config = dict(
    num_hidden_layers=12,
    hidden_size=256,
    n_experts=80,
    experts_per_token=4,
    d_expert=160,
    d_shared_expert=0,
    hidden_act='squared_relu',
    moe_layers=[1, 3, 5, 7, 9, 11],
    router_score='sigmoid',
    normalize_top_k=True,
    routed_scale=1.0,
    balance_loss=0.0018,
    balance_bias=True,
    n_groups=8,
    groups_per_token=4,
    init_std_router=0.0209,
    lr_router=0.000582,
    vocab_size=32768,
    norm='layernorm',
    norm_eps=1e-05,
    tie_word_embeddings=False,
    optimizer='soap_variant',
    learning_rate=0.00411,
    beta1=0.95,
    beta2=0.99,
    max_grad_norm=1.0,
    batch_tokens=[32768, 65536, 131072],
    max_seq_len=384,
    train_tokens=313500000,
    max_steps=4536,
    dataset='wikipedia_en',
)
Below are experts of layer 7 (counted from 0) of a mixture-of-experts language model. Rows are named router (the router's row for the expert), down (a neuron's output weights, with its number) and show model dimensions 0-255. Each number is 500 + 40 x the weight over its row's rms, rounded and kept within 0 to 999. Numbers have three digits each.
After each expert's rows: a language model's description of what the expert responds to. This comes from a sample of Wikipedia text that the model never trained on.

# expert 24
router:503489414491533490573478561537480480466471546530498456552532445538466525563564541510520598491466488458512515458486495499536487451467531455504485546515528506476510421470468466521528524469505552431461537565459529531524430460516509448596512539513504493490469490510447511511466530407524499495511505446530465457493523498469414468466497457556524512510449485505525459491550549544477493520481457508468401455446493509477542509474520369511524492452483448475421532519508543525493491456425511535548488507517514531461451515497551482568516473545580455558498459515501469497491526456521473395469506535526511553539462518499550449490500466479503491434496590438479528451506479465486520501498623425526492513487534415526496464541652537556531491539486468504496462515470538546558555506521533
down1:473498436541498523485451523419463528502509449499557513498528489473503523581423462468534522539536504486560495479469489486471443532460457453469518475560471494524487491535471446510456568525496502541507551507535521544496530468433545530487545439438473507502524471447522532468557453437481495526548497509474479493457538488529507460503471488543481539505493569498495516528488591559567519543562523480484565496464447505537509506499476491570467534498478579504535487531484515510499475501515415498458537599475508520493522572576469464465436421437486534552523568420444510455501475506520405571414442513547422467513508510501507466494474545456542527455457479526526472562587443499552503504483404512584466489432500448488510512485475540572516491470521617413472482564532515534509473477505574
down2:433463487496525558532495534511474516482471481537438426515521525549466533588555461525517519515551500564489448485477557497429533460470519404444436499464463472472440452526532495443420533497523484461387587471464487493583479512512522508513531382461567507453471494521512454476482545540446498461540525443498498487471482517517548556523496563565521541536431527534462543473526492517439490442494514488446527523525491481483480502530521479544556430473473492489538505464520594487483529485482496521497442503515452505414423538462443430554456640508543525508578453483524482559485477512484434516504461483532544460404497474532503436506507505499517560506473460506475495426448543454488490506447492510488536457498549493494517518440555438515467520514529500497473497499484501493430571523525432
Country and place names. Country, state, city and institution names after in or of, such as United States, China, Canada, Texas, Province.

# expert 30
router:508510522549469439543405618520478548475508529506431547509548455484447442490574510475505519541525516523600527523496478475448561548537477496532522544568583473490529441445480501543521465496397510485442486491472497504492547481552508526473494483489465471469480450519501514508514496463461490543499489447488536478486533482434384494423517465501435499419432462529537487588509443521466554452518463485520422564523543503505379519498489450531555525564497497469497557450571523468466481466453484505509587455436540516476515431490511473547562472535488495510547460564538475591515488510445471486537545490482484521490487507491494476502459490529509543496487573510425558553392462464539547534501504515488462490494474530434540512569499505491474489495551511444500535479435508489485459553488517
down0:507526441585467484540565518482494479503549487527525572494539466457526490503469503515509527431467552545470440524495569519479486483529495513480508509444500449516510449524487542533486491570468486554501473543506507554478596538577456480463427528499532599507527507530473542485527540440444558428511390442475516451528461514485487527531490540517569531484496480478526526552418459509457465559511559451510482551539381460491449469426474495454466469584483413509470529517521499547469415448513558491513515449569491564512483510491446485513514482452581502441511527439465449497526456507560562438477554575476470511487507524512493405516486547478555532562527538511490512489488507483461437473461561475446562495525484539487512488541501515499501509462477496452509566516487523471605454505551530
down1:488507483485480456556507476472485552536561469457520523467510524518452472412522454573474466459449416420503410527484503475515477472481483473476514526407531543509511508554508419542489529464489510499485463522492516476476512572583544464555511517489488459514489490556488473509492467501508499574490541563506437581545545498439511422482498532495411516473451481469485613462513475470515463462543490495492488471482552495558459511488536564449512414466437529559516536554443461476445546469437457551548509520523459401456497553439516482455482490459489526498488455514594563523453515505474457493483474482444492498517499406500527540568443490533496566504489489481429491437506557495537494525452508511391565435562455453544483526497474468532495503469509527536486510490521505415549503516574500
Year digits and letter starts. First digit of years and day numbers in dates, such as 1 of 1993 and 2 of 2005, plus lowercase word starts st, f, l.

# expert 46
router:502433492462471505540486526522457445500447512509494505468487501492486492504527546482513487469534479547534495499491410522492534531518575485553510538448510469545457527459542465509524502448461547469486603519487496457474494530535489547489505454513506475499481489466486456497463445478566535461550488473425476507482562508492465507488528490510540507440490536572505478528500464546517519597443483498531443607520513520455491502441584500523527496497540534497490592467473467513536489506498511436547527516443529471501409468520609488487489425562492467534490484571463414491456533490521394473466511565456497517528475509526504539460508489491463527503449490450476522533451413458488529549580467462450524527520504446418590484492589537453499474544457399494595518615482552546514424551477520
down1:513474507496512529488541446533472512523538490504477511559445502480437462536503545465463571440433497480487421497524484462423534489491493521528434515542466503509529417446538475547478506507528461471490551517501459459542513490487534499583513547474542519470532413492532534503493486441445497444449525473465438421542453494474507489479499502520490484501540577437511512555415487508524545539467563557533505529509524438542478475486478521446448464554477471437508491469489562457535455548450444517436500525517502498534442470530539527469442513470460476506546506514504484517433453579490423520447446506551424507510475423467478545464551487392474489471486520520529491512513520484460507463514549567532526496490472526451480604391530511555434521432446564507572509530519582582463522423452549
down2:539502477536482472471483436485510422477466519477528495481500580531486505547554483592537481477494515569470494483537523463494500469509445543459539466470449460495511509471509552486543440517509483509496454447525440497457441521462446474531473455497505481492533529506519564441414556590447452504502487479581485589591462514473502480535489590493515476607567459546466539463472536489428446485547511449517492519512520527546446500584530500483490525488489526487526446503438494490521532433551516567516479529494475497544425422493584458553561493524460465478529530465591483520490517460539482533520410546439491499434461536519509504444492588554442513554446503546505525494463513566506437514529553450534526467539457606554524532442457517457427471512488485499480502485495478455511486491446498
Articles and quantities. Indefinite articles and number words or numerals before nouns and amounts, as in is a, five fire stations, eleven million, 23 games.

# expert 60
router:553515443602410507538451500521497535501566544434522540521559485393476446591575588558454497472554518511533453433502414526489511398515501487542545533569538501512537456499499511482539458468472539487457513484430494432468535546517463483483492445499524488487502462513493520473413483450452463473444503500386470555527500541503444499482453446529538524497501457599507464491490440535502463512519545467524496580489509525467471491595497438542530530560527473468445542421578517493536466519490501495468516475503517560467458475510510485503533486538501438524529497584522411464473525488533444470481489504437522544507494522536524495499542445506491513471450538493460501437492460488442473535552589499410487461496546491533505490506481557509445519492517461494490549541494465551469468529475525
down0:504533538599538537464453511506525409478455456484491514492533467628427484552440487460460579523416484471490509506470464434423479493487523457446482466421476527428492451480487528481479559532493481544464561477503508512527503542570454511400502447465520485516516436520505562485471454492514486490527477393433496482580461517480529483494503494523491550540468509499531525471513548462452449514548517551445588461516494416480523474501513512410547525467546523535444479467455543508535547497544420476437491489522478481560500538494455461491533568517517508483474496502408500511507519524500487512456509475487546534557457479468459481510513486495502439504463500510577598480505446568467520502438514421512548460522520507458531513429449465472527486497551468404528435460469461456457489504535517
down1:440464509488437519565434501483514486523503505523533531469467522493490508554443465526471431531517462478453432508518472482539480500587506533489477457452473528470527465494446469487426466462480491558506471523391446497468523421507570477493434455517499501436529551551472545537497474578475514470498488514568541501524445502498436507485489452510508522490507538447455534469470567533434476504526599515558486507524540513422546522505485546456480504620483618442508452482477470555468506496456466492509498510485457517450530502465554518494518538476498498582513526519501516505458456438527504541538550516502462497421410484528535425491486493500454511461542551509481510502491538494532541492551545495437426488507576513400507446476478473397498515541486475442452491502480473478482574621523429
Word-initial prefixes. Word-start prefixes such as in, un, de, re, con, en, often starting line-initial list labels or headings, as in uninhabited, unconventional, conferred.

# expert 61
router:452480398435530467572478600536470503468480496548513495541546445522466508564515516515592614475525504506466525495505481500490533477526563480495484542512530526527563446538467475513497495512448535456463508546429535521528426498524491482531553542483476450554459502514482501518519481409547517493514549472493485428448479455401434477475507507542555508476397529575500515508547463481488539516506430486514374454520533481473521501462562461539493471472548513452489533528563554467483453448473503493509523483435520473467457481488527435563524508533559485507495482515539465497463503464535418447473527532486468527494483466486507521526475482484470536427491518441502576528487465545490491517517579465545512515505483426544525419506646524512540487499511423468505512516480552493496516519568596
down0:431491558572604524509503529452522578498479521443559540503507481523498462452456474491452455541536456580489502558505483500435488486586517459559467478559501482517521528462502451574506491473503437487526472520439453451461544557492463545450506477577524460529561474446496451509539517496550459480425420494511494556532570554512543572539556434528496531430499463570488499501527512569517510512517468549512588489515530507466494553471519474547542478546494487546508471533485501476466529530530524540519477436519477496529530486457531409568541503478524521581549462604524563532474509515533481534503493545492478446445532503437417532547454473509482532475557537500527525494519421548524485459488450503526465519464457579467504572448508457481500482506486503617485449498444557522491551525510501
down1:474491503497507470512518521531462546458532553476474438556494534486481459499444544513571492503565444516515489476504529513501539446513486575504538476493445478537475575468500487521501503527554445515488537484463587492457372460512507519484544454423530444466430429477473427586430495450489493520483449432567468433571466476553480488511547545542549503493482543452498502456453454495472489564507566559506490500444478530463456528460516451564495479482514456547547523533576506495474433447475486502517531547467483539500534562551526503480478501492531524550522462428536491446530483511511575484479549541554536529495457515515519454477483375510572463494496509534494466536583566401558474592526487479525475475497525531454458482414537496535479468517492514479545443569542503524528458514448541
Place names and numbers. Closing words of place and institution names such as County, Street, University, and route or road numbers like "Interstate 85", "Route 36".

# expert 38
router:467486468552454462556424517522523555406502462452513536538483481449470394469542517485480526498472531500477503463433479433444567515464491445493477508539533544594511459554535514495467542483503499535475529582536574490507550503519517450509449458547468468490502462510445493459500503518585549498572550546486547554485501519574460448517453526540457446475486424484535573526482491568525548470478508478451481461528457518496515454458586480568502415473432506484518543499491508449509530445456507480479535483513533518446456497478464456510564492546473467506582455551483466501481541523483437533481524483423511534506491439528569523547495496512465549524454512491481481531428530401527553543501557466446533526559489558412548543579489478513482457529434544527523467479457532470499516569446493
down1:548511504549556512522573521500597522464535433488475444394510468496470445502531505504525494480519536488473437497423501508522510505514502443448497491452488421491507504510481476566495495497519501519522522523486504537493492502528453531557538478600497579542436490489548521511520461545488467516544522372543550492524523544518469545544529504517507486470542483490449563489505487559447502512495469522502448458519542510439481485465537421527539511462512381556481515509459533536502469505488504507540526490545413473468449464461391436474513554509529476436468530530533516569566452508600527471440541576472536446455566537465481461494536566498424482557501521456484506480489515567516475443552465509477488534517519469522494497526486462542526476414379472550509455420512540484511436502510539
down2:514509462573433516523473450543543457469528582497498476477399489480501380502560538487470532495494496459451492519564461456504436535544506514570461489467476484539582464452490458460555534490476482510526471507495539555489556504481505511537532513435517489539481419498523503463456498474503477489470474538497454545452391496455618532554484528478568527511489539477474462472413431493505608492472453465580504429482511539514498539549467508490502505536504478553491465445491535461491537440483516480496449518494453513559487487444550552529518501506500527516516524532478495456483476537471416501472427451516501537437520577488494449544538493541440477494566567466499518455462553476465540535540422477531463403566485497556467419425513532458529485480495477475465469502484473477523518451500412
Latinate verb stems. Mid-word verb stems that take suffixes like -ation or -ate, such as gener, regul, investig, irrig, incorpor, integr.

# expert 27
router:457538521515390510571498517552447561417524551537542512567520449465461439493579510513483541482578509555524548493484465478440463510491554534531559511555503481519534457499464520486469470456464531450499512498492538461527468533617502450558504531486482493453546475487504506523510509432462553523462511497441491453529418510513454487478500511507530517482428463564519424497404477593472439492490516454521520566493507504503469523507490457529515536453422470451467513453549516480524486471480497458500552466490548528475453429453540410568545482518536467496588370588489477488465541439511394533502493526442509525525470543529534531551494439502426486492480522517494498522467524462500515497570573496464484503491548580445511476567507511488502463482467485522488491483431511527500477561514496
down0:542501548516490456542538536506469445494429474500471513434532516455517551574490522504524508459486496476489517555542489450546427469479516544561509425511464533521490538536440503570472531486474438472480447394463469416462508441507523492559507633457507484523536465543473511500566529533537438535483476518467462490506528535475490482528540468402543469465493499552519484467518466524569524474572551502480606522498494471471583499482472548542462524512504460605529438479490490460482555558516527538450420498509509471582516535531498483584536563500523483438540523603482554504468529529514492535441545551507477421553506557500518511506546519470446538492560491484527451491569476442505447564488529533493514483498493523574531465534496551508558465492508491492489531479488468467479537451444584
down1:482476541469504403460509502520563441563521484464491559434513454370436490502500493474528508469499510517448480470427422545570452524495487442506496540443456481500517495448564516460547552481543553534508484459520444469453461451437418459517533471473546534486502393531424451424462531452508473531489523524505467484520546508489554541468500521583487477469536461513468520529508517465536490369413526494547504549468438490484529434515523535473496517538454496585501492476408530519492448508421424497497525522567459429509520519498447473485551504518527541495485505452509523547493473553436454524573494409552526459531521521500536536555523538486503497474520497502501477544458445455505549556522459477512467429436508582490504505459536531541503490501488477468462575503506529511504476509529506
Institutional word openings. First pieces of longer formal words in government, military and academic contexts, such as Comm-ittee, sub-committee, Un-its, Dis-abilities, tr-.

# expert 19
router:446476470505458453589466532488526528450510516534527560518567461517469380505525495502590537436534521551496546558520516533485535493521546452528509533541571441496507498474501488437515521452471540517464549536463560510566423439532459496551493514597473524525491519417505522512498560507481567466531501484533389521514554437438398429410469497567490477491517506554505440471502496543488521518525526465539472435427458526493528467458512441493505451444521458484496527490549519457508450426495524479518465469502500504441473487502527502510506539517539483562563459548471452431465464445438403508471501465485510541479502525491536498504530549446474523512420573487439529557480454456518525458478563520503518516495559405498498466535542528530539479497473515477507522517551567505519491546470550
down0:504479491529427536452461459485540445519503519485520536499423519428554450439451485514555483516564485462470586510513518496535463501545469563554502515542522535571520494451471495503516536533418476491428484507448500560489483509449622498549508551482486432503429461502489588538464537469463546518471508505558496487510465563467499480530500454466448491507452543512437502461549470478559474498504566490501503515462563526523548574537510416508524427511518457430543486508523449493523420489477463519453507492555507508575469538480528508535505437508545456516455531530494401520476477486499472500520495528449573498492516477458515495449565458428500492472496497517465474528430440510547457459505457504571401475542513502465499479512478425567515481452521418462499528495499518481585586565465590
down1:487586523498511507499515469475517500483482542504499492558463521461498546442443528515534492511522496513437429482457396534534582543513554567538564475505514533515564556578518454487534472521533508495582579502529471503529530572516514458510465512521507525517463544536533508477475478457458574507524431533516448541507517478502455507512458576497560547482474432488456514465544530505472533453510483472501483414527486497502517451474510528510487530531498399519522507491509568553471548557482475581531504540568400453529380471472438514451491517450507511496516416539491439522508465562502551481520528428476542521467488566537509441476436485576564521539526472500423528438479469510453467492458539485469459505518553508508513533524451555535536441489566455441414473572475463558526538528493468
Institutional and role nouns. Abstract or institutional nouns, often after "the" or in headings, such as government, members, director, Administration, Resolution.